python train.py --n_layer=8 --d_model=128 --n_experts=256 --experts_per_token=8 --d_expert=32 --d_shared_expert=0 --activation="tanh_gelu" --moe_layers=[1, 2, 3, 4, 5, 6, 7] --router_score="sigmoid" --normalize_top_k=true --routed_scale=1.0 --balance_loss=0.0019 --balance_bias=true --router_cosine_scale=14.0 --init_std_router=0.0322 --lr_router=0.00089 --vocab_size=7669 --norm="rmsnorm" --norm_eps=1e-06 --tie_embeddings=true --optimizer="adamw" --lr=0.00361 --beta1=0.95 --beta2=0.95 --batch_tokens=65536 --seq_len=512 --train_tokens=258400000 --steps=3943 --dataset="wikipedia_en"
Below are experts of layer 3 (counted from 0) of a mixture-of-experts language model. Rows are named router (the router's row for the expert), up (a neuron's input weights, with its number), down (a neuron's output weights, with its number) and show model dimensions 0-63. Each number is 500 + 25 x the weight over its row's rms, rounded and kept within 0 to 999. Numbers have three digits each.
Before each expert's rows: "mostly gets" lists some tokens that are sent to it at least half of the time. This comes from a sample of Wikipedia text that the model never trained on.

# expert 221
mostly gets: " For", " under", " On", " among", " with", " By"
router:436483488485505500525504499465506514494501522486532547493517464511502534484473472510515431492511531509535503487507534519469500473507515509492434530483448465452502476475498499523488479494540561
up0:495524542510530513491507508499487507489501459470478523516531505515477483539477542525488434482514519474526462482485490502483519493509531513534492490509514497462483491467450512496521493512536530
down0:482533499536493512480515523474515533515499539534478506529542544485487503502437507520506521485474539486528448468490537501468467477534451487520480448533513483507523472481499509484509497497540499
up1:526444496523463467496536488501467523471519495560493467506515435477471502506506509542465534475470496523464499465476463502478484467527512481489472505506502479459465522505505555518479493472504556
down1:505515487530489543508498473482506454496503474493480512510505545471470525497488490477486502505493533476548483497477491493492565517492541494491477528486470511503491500528501486485535511456475458
up2:505504489455467511496457497550516510503502547487536458522514483473484499527508512495545480537525493506516500519447536563524506479450500496514498506475444483473508505495493469511469492508507464
down2:479472467483510499513544523475488480509505500520490499519471482510442527476521523467505528524480446567509493523515483510485501453492498535461481518526504479502528561490474525510511497431539497
up3:514509542503550530539493490514480543491458510512512499540528500509502475466479510503471460497460481476524479462504502508488508466514516510465470565478481511451499489501500488494531468514545527
down3:501544471487522483489535519521477502527488521518481506505494471514439493498501506529506512506508498503492492518477533492540459479491473461518510481537479549532499516515511512498482508483435475
up4:484454466465502520460520508461477486514473498496455483508496463498529517485473536473510491480503480515492489487477513467481539491509523480494480508496483487486492462469498489503526517522577472
down4:555484508523516492462517505508508514564518525505530481459510451486483456512469472477491531524467512481509479520495482502506507501486510504467487530498528482468510508492527489479491481473500523

# expert 235
mostly gets: "T", "I", "A", "B", "E", "C"
router:455530488505502469503489507511507507491505514505521520489496484513522481511490486510530500485491505466496463507481486507515478517492513515504477500437512486479516491446542479512509523453502555
up11:492511498489517509507534457511492491543488491480523499528536472507452492512536445478524500488483503495535510467468488495530472507497512541459510491467499491494486501516497510487463501482525452
down11:496501475513484492474511482500495524490479535468502516466498556481533497523508577484460437503481512521539512540517468496482504471521503528517493502555501516485504475517453485468504494477460527
up12:476492499485500489466471514533524521506540477508506472492505466496444485501548524478510515515501486458522438508527503476514526551501532518502508498496489432499508505509552530505525491465521481
down12:504507486514504504509477512493494457499513519499467487510535503559547493531462527508496507517490556523449522501511537524519502490503497480496515479479533518508520494468518478491490527533521464
up13:542514455483482481479531527532493512521479512511495517468494465512541515511494549519497508499467566469489500483465472490513490481495520537494508520507504492465503468477492498495521510541504455
down13:495528439519486472475501466502511470511488458505468517526507498511521484474475507443528472510541496508523499514450509507496513515515541509509514488510450486431478534539485514494503455532536547
up14:507517498491447504497492480498484503512525502508456487520486523507479530523487509526520492497485504497503511475498481536502528516517483527547482513545501481514452495472516484460527487490519530
down14:500500467548498490468542498525501530512490474520467472486483507515517500518493442523503464503463511488481496479456518517508493521502512520510487470510472519532501533496477529499504547513489527
up15:490536465454452515540498496498507511522505510477536518492460515531466505533525501515486495505545500485528501488491509500511510525466507508536495497517494448484526497486550489487481508524486499
down15:496490557534564537503471485521512539495528500494496513495521512551526496481473454498519474501490519526526548499506498472513496514502462485487498534463462508508509467503460508527520493486477492

# expert 210
mostly gets: " Tr", " San", "See", " Ch", " Br", " Ter"
router:477489490486495501533498482464511464515475493509531495485512499510503517535471496521508456443515496490512498503491513500466466496528524551514480478492484499433531496471494480554499464483530521
up0:463525510494494537494507552530488460572465493569553488499526523519490506543448506501509448551483477515513493525505511514481468512523476514489501516482482480485499496522492477485502498510492552
down0:473524493487495492518485529469494547495540508516515534481494536550506487524542519515481505529522506487528449503496493504493507508525474443499508509490531506488513491528533520542502490481486465
up1:481433504490495512593514519487531455520488488452512512515486536501474476541528508509467498482508524494507501467521494535456507507509482497455499481506529485490506522487532511489484485516479496
down1:529523516547445500508505547567494479499541520562480511507472459477503486517482504522499508486499532569499499500508508500543497484469489517477457462519472533522503487468476533509511479434538462
up2:517496472467476497504499502505508486517471496478516477486506481481493489497514561515471501533485530483473521478529552513492532476520484498540486446544494511490475479498527504530484450473505536
down2:502504528469477480537426499529501476495539497487483512464479470527507505508496499502490540571477495490470506516551531465465497480454489458486519530467483466502500459535487502488485497521517506
up3:488467517503490487518469485489508484511528475461516475515530517478462474512511499514493501541492497489503499505478473533424496480531478516506503473530483470447523502525490491499514469515477485
down3:500493523482530477512528498522492468482525496497477467476459459476513480524516487483500540476453550503471496517505522462474509494473482455463479482467460504529499474518467489516477517510481505
up4:476483497532502512500509477508535532517496519474504443503529506509472529573511475483522507495471476504524526504542431527447488503490496507449471504524511447507508513498489506499506460517508524
down4:476451491496506526496512528460474456492492525504529508501484534498505470477490510466493540461526552542498478495518495525528487485520498483504494461528470540510465477550461477515476493465473536

# expert 168
mostly gets: " during", " On", "In", " for", "On", " In"
router:428493493500490501581525512485499520506500499485508519500492505450509568500482488488499469499531524490479470516541522490471478521494504501488483491484468506489519498472511508498461489481526541
up0:520511434520506521552481472453524520555515474516517518515532522485483515498515521496499498465490483523497503498470481498488490541451510500526484448505559514507466508510488464516481496495498467
down0:489482530497462496478478544548477514513518479503481525511507497483522513505501506499548513468514506538488459498496536530471498457511472503507509536485515532521482540525503488466460471515530547
up1:517508502517491460441519552444470521512512495489488482506526502482513526472508531495484502475483472497465485513530505505504535530478518477466450531549459490452495483494479472510496527510542552
down1:518525470508528500501454484520498455489486476516510518512483451548470458519493505470511523535492532500518522491497441463488508486505497482493469503481464469467455490555530487482559505470484479
up2:492490483451519472520501491481464517505458537486474490499506527467509533493479549475530518563502493522475518515492486488479479546485485505509475519475518508493488521482491493456478504507488471
down2:527510526527456526476475492528526484478484495507520521533473529482533505492542496515482472478491529480503496487507548496490496439565454492467527551502465531500502517475497481524518538481494482
up3:480453498515518504467501492500528542474506454498482436547487446516475512456471525523515494534481499498485517504492457491513513494526469547514515506467522482489458516495525539551488509516497464
down3:461548512443542507522533464496486477482517525539489504529491471450531450498476556464514491511525530497474503491494493503544510549478503491500545501488508506480500479481495523509486498533480480
up4:490483554531478503481548541487488466498570505482485507493449531505510534499510541502495483473503520488481508479518517508499496500541491489528498496526446494513480472483492561503479506508534521
down4:499492423472517565513486542512529508515472481500500496493519472486463466518478501491500493509513518542521508500521505474514512489476516489478505513493501537474474529502548464489491535478487478

# expert 162
mostly gets: " sh", " Sh", " Gr", " Sa", " Har", " Com"
router:453516498507486500534540498490498505505501514504498499524511485500520506523480488530521505500513502511467513507507522536488457474506475499528480481486495477463503519454484491500464461507508532
up0:498536473520488493504499524475523502506487513479486519480510467456502499500526519521498521492488479499518479493523445486522528527463497505516508502482505492511499521464512502435498477484519468
down0:498506514498467485497499485476493447489473444491513482522511490536431478525487489538452498519499483507511541490534509504511495505525544497525498496530519526514483493529479506496535523509420497
up1:519526463499463488486497522524454527474498478503475488548487493500526519466485498511543521474486550497484545526494497466496470442467504525486478476487493488441507536506480490509509452515514496
down1:445490475548440533506482497519507480507515479503504506501499500540518485514501493469504516505483488517527508494499490524483512494515486522499544508501498488517462537526497484432448428490501516
up2:505486449491501471502532494497506493551500484482573484510523460528540514502476483496478526481520524480469502504545494542521513521492481482542510509484494495498512537481497478508518455476519499
down2:468504504518529461506487533437499494500547503570433508475486463502462491502490509455496473534520526509518507501484506502506520500481486497454478517534523513513474494515481508491511473505466481
up3:496550518477505476482501522464487504517479549493489495484517455484490475506494528474548503450508512477536492534487505500511465468478505516483493466482526525522523487498533487504486479495523494
down3:556489479471510500431513477508527548527463500517508437492498518535485455502526515466487524483518525487513501476513478511528503496475479519489490473488491506492523450547477521456534510514496482
up4:504481530476486521497526473519539498516522486495513496486498502504466499501479465524512511511488481473479531515505519554460491476521474539464487494497489476517499510516484525509524473519501498
down4:500507523538535454501538520516509490502484512511467470469494522529488503516530519489483512491494561522501505478452528478515489494553481479519466500467498514499493497447496508453481512523475547

# expert 126
mostly gets: " released", " announced", "ised", " named", " built", "ized"
router:466508506486499479516487479498471530502506520523488488492493472457530517479483504502530478467476533463490512494520542538496518523476515512507485505490450484472520497465508510514509493484489537
up0:506542511523508501463508489477521536490488487491515468499526458487497531503492514506565468496534479504486556518440516485471466506484528547444505518501523471462523515497456505508458470487557501
down0:470519502521500496501446509532517489472544499485470524458459512497503479490519490539533535496529466497458468477468512529505435478533485477469475480429484503514515489488509477479504506501471472
up1:476501510533508500507499549489502530523472498485488495510504505452538500482434508525507517550523534486468524517516542504490513489500500527473510530513532514483514481465488547532471547467487506
down1:497534555471463456503478498525545518467518491503508523467476509502480510506505483505485474504484468498467519498492468465511490583450449475495466493485460456515483495506502497520513496545510511
up2:500490481488502480541532494508479537497467502499493483501517453447491472489497491548503516495494492490495474503540536519531494469534505534461454509511538491470523497483538485546527456488495504
down2:477542526492520490479458494455523510480471494481501504478494504553469475523536510485485500487485502549508462514492511488485527474544482521490442498506509479526499489530541491481529439506472470
up3:484544470524508478529475469508530510473518495481530508499573473481472505476488524543511509510489482458470528473532511558552498508491507521532463505487495516529447502494520504489481503496529496
down3:519478495507498544520537519487500474531522522527505517552482540501486479484487513504487467469480480548470513476537470458441489513495498484480444507526529485497479468494506532486502494423511475
up4:475493439490475454499489433536485518503493450536461535500462470482482524528486498480524516458491503513447481494486547448491536449496518494477509491471484510491481509486526493526499495534519481
down4:505482539508553497463520536514471491495489506505475486489538501471503504494453492495502437530487538480504508509510519499525507497492482556474473513490542474487489473507546517497452479512529485

# expert 42
mostly gets: " as", " became", " including", " such", " known", " called"
router:486511511487477502521541473503463503500490488533505484509527520463537545516488487526538451474489537455488522465505505532509482535480518521509497521485457477476466560439506495514516500447516501
up0:493489456500481500550478490473462529499469472524528480484506518482451495492515481510485532472497506500514496521446482515461488495475512486534474513494461534494466469531563499470523547458518530
down0:530491492519550513514520497528465495501509472507524534501476500503513510489508493456437492503498477502484491480479502474477486464501485464508460484565518507516544475488524479487516503445473491
up1:484491468512506504514464458494490471536522495437481530512482491486487463523500538529529482488475490484521534491511481523488478532485517529532485483489475476498511527477469432491530475520536494
down1:509546524530527523480511487537539513472489524520513498489474556519485536543521478523468491484510502510464483496487540479487492455531493472473499536521472457522530453471520521508521534555502480
up2:505530486439484497469534460509522539518541480489532523485518501493505509531550513498510496519489517479533512489511478513499509531502519540494493477484519462481503493485522465474487516484552518
down2:489516551496458472482505473477558493459508498501505512468519510462511491511533491525534450497465496534505508443511500534501493527496510448474501466567502485488489496463463466489513499562530477
up3:490461479494520508556448469487504492519531493426506501484485460489504517499516496509522478476484504482510513468486488521495502514517491537498473496462477460489513522475485449504504443524545463
down3:506541499515544521465536481520537507477501531510480488494469518520481498514501487516489484484502496503446501528465510503470504464514499501467494534498488464498523495507512513493566544564507480
up4:483502491518477478490503475477441457471510498462501516495511529497484470513505526517473518491458509513504518498525507487522502531460537473510509444466487494472470519514467463549524487483496509
down4:508499507512546511507508491518518541511494520504532504517464504509491519500545478498481487497524482477478517475447533476476477445543469464498480498524497441497539459489532525462490508508513495

# expert 46
mostly gets: " is", " was", " been", " being", " be", " became"
router:460478491503489481532507505519524508492504472492509481484479509503469535559513478523549450488507507477443549471467505523487460511510480541500478520478468477466484515455496497496467490477541521
up0:494507514459429511508516491498469540482457497490478491503447460480503495448522500549472514503502487486495502517472509470485497491495534514505471533463530493498477522524522535519503503493507523
down0:499497548525520475457460504489510493467515514487466512477526517530516505550533508497500483454532504485460513479497512497486453535544471516503480456493480527510442505516462475478500486498476475
up1:492462502481494489498482468515535439509506473463527498495514512529516488546551507521533465470495523508507541480526475533520453541520532473529480497514477518487525553492512515446504512546513507
down1:465512493478488548511458516487489539479505505506468501500514510478478540507528550493519492499526524461527499523555518478506540449525503500461504505501495473534503503514516510528516486469512478
up2:473487523422487543500475506491491520473499468475477536492489431512516473508493467497503485505518502513483528512519498485479488480517505515507504530476526501488499496460518497485505522491518548
down2:489520551490491492480530518490531505483518531496501496467566528483532455554556487500495498435509505504486503468462484504508497520533495533503502449509483515501502481510510472494508493509528512
up3:487476457491478501521488503513473476528508502532556473484490478499553494512512501460488497464516502463510519513496513540479502506565533487469474537464473483513525506499515487493476474540525508
down3:448507507503496481500486463450512481449489534495492512515514531513464514488519472525492455507509466477471544470521479488500493509503518477492486487475504496556499519495529441520551521505538504
up4:496499484541479519477481541480435505550464512512479474536454521499512464493468527470462525500515471510498504455512475503453508515478526503463503537544509520482519522501510518499503493512537559
down4:490506541493524482479498527520538489470512484487459486501501502522488530536520461500543480476531488502475512503456526537541482512553502523553484466436466504519471505477502491470519468513488475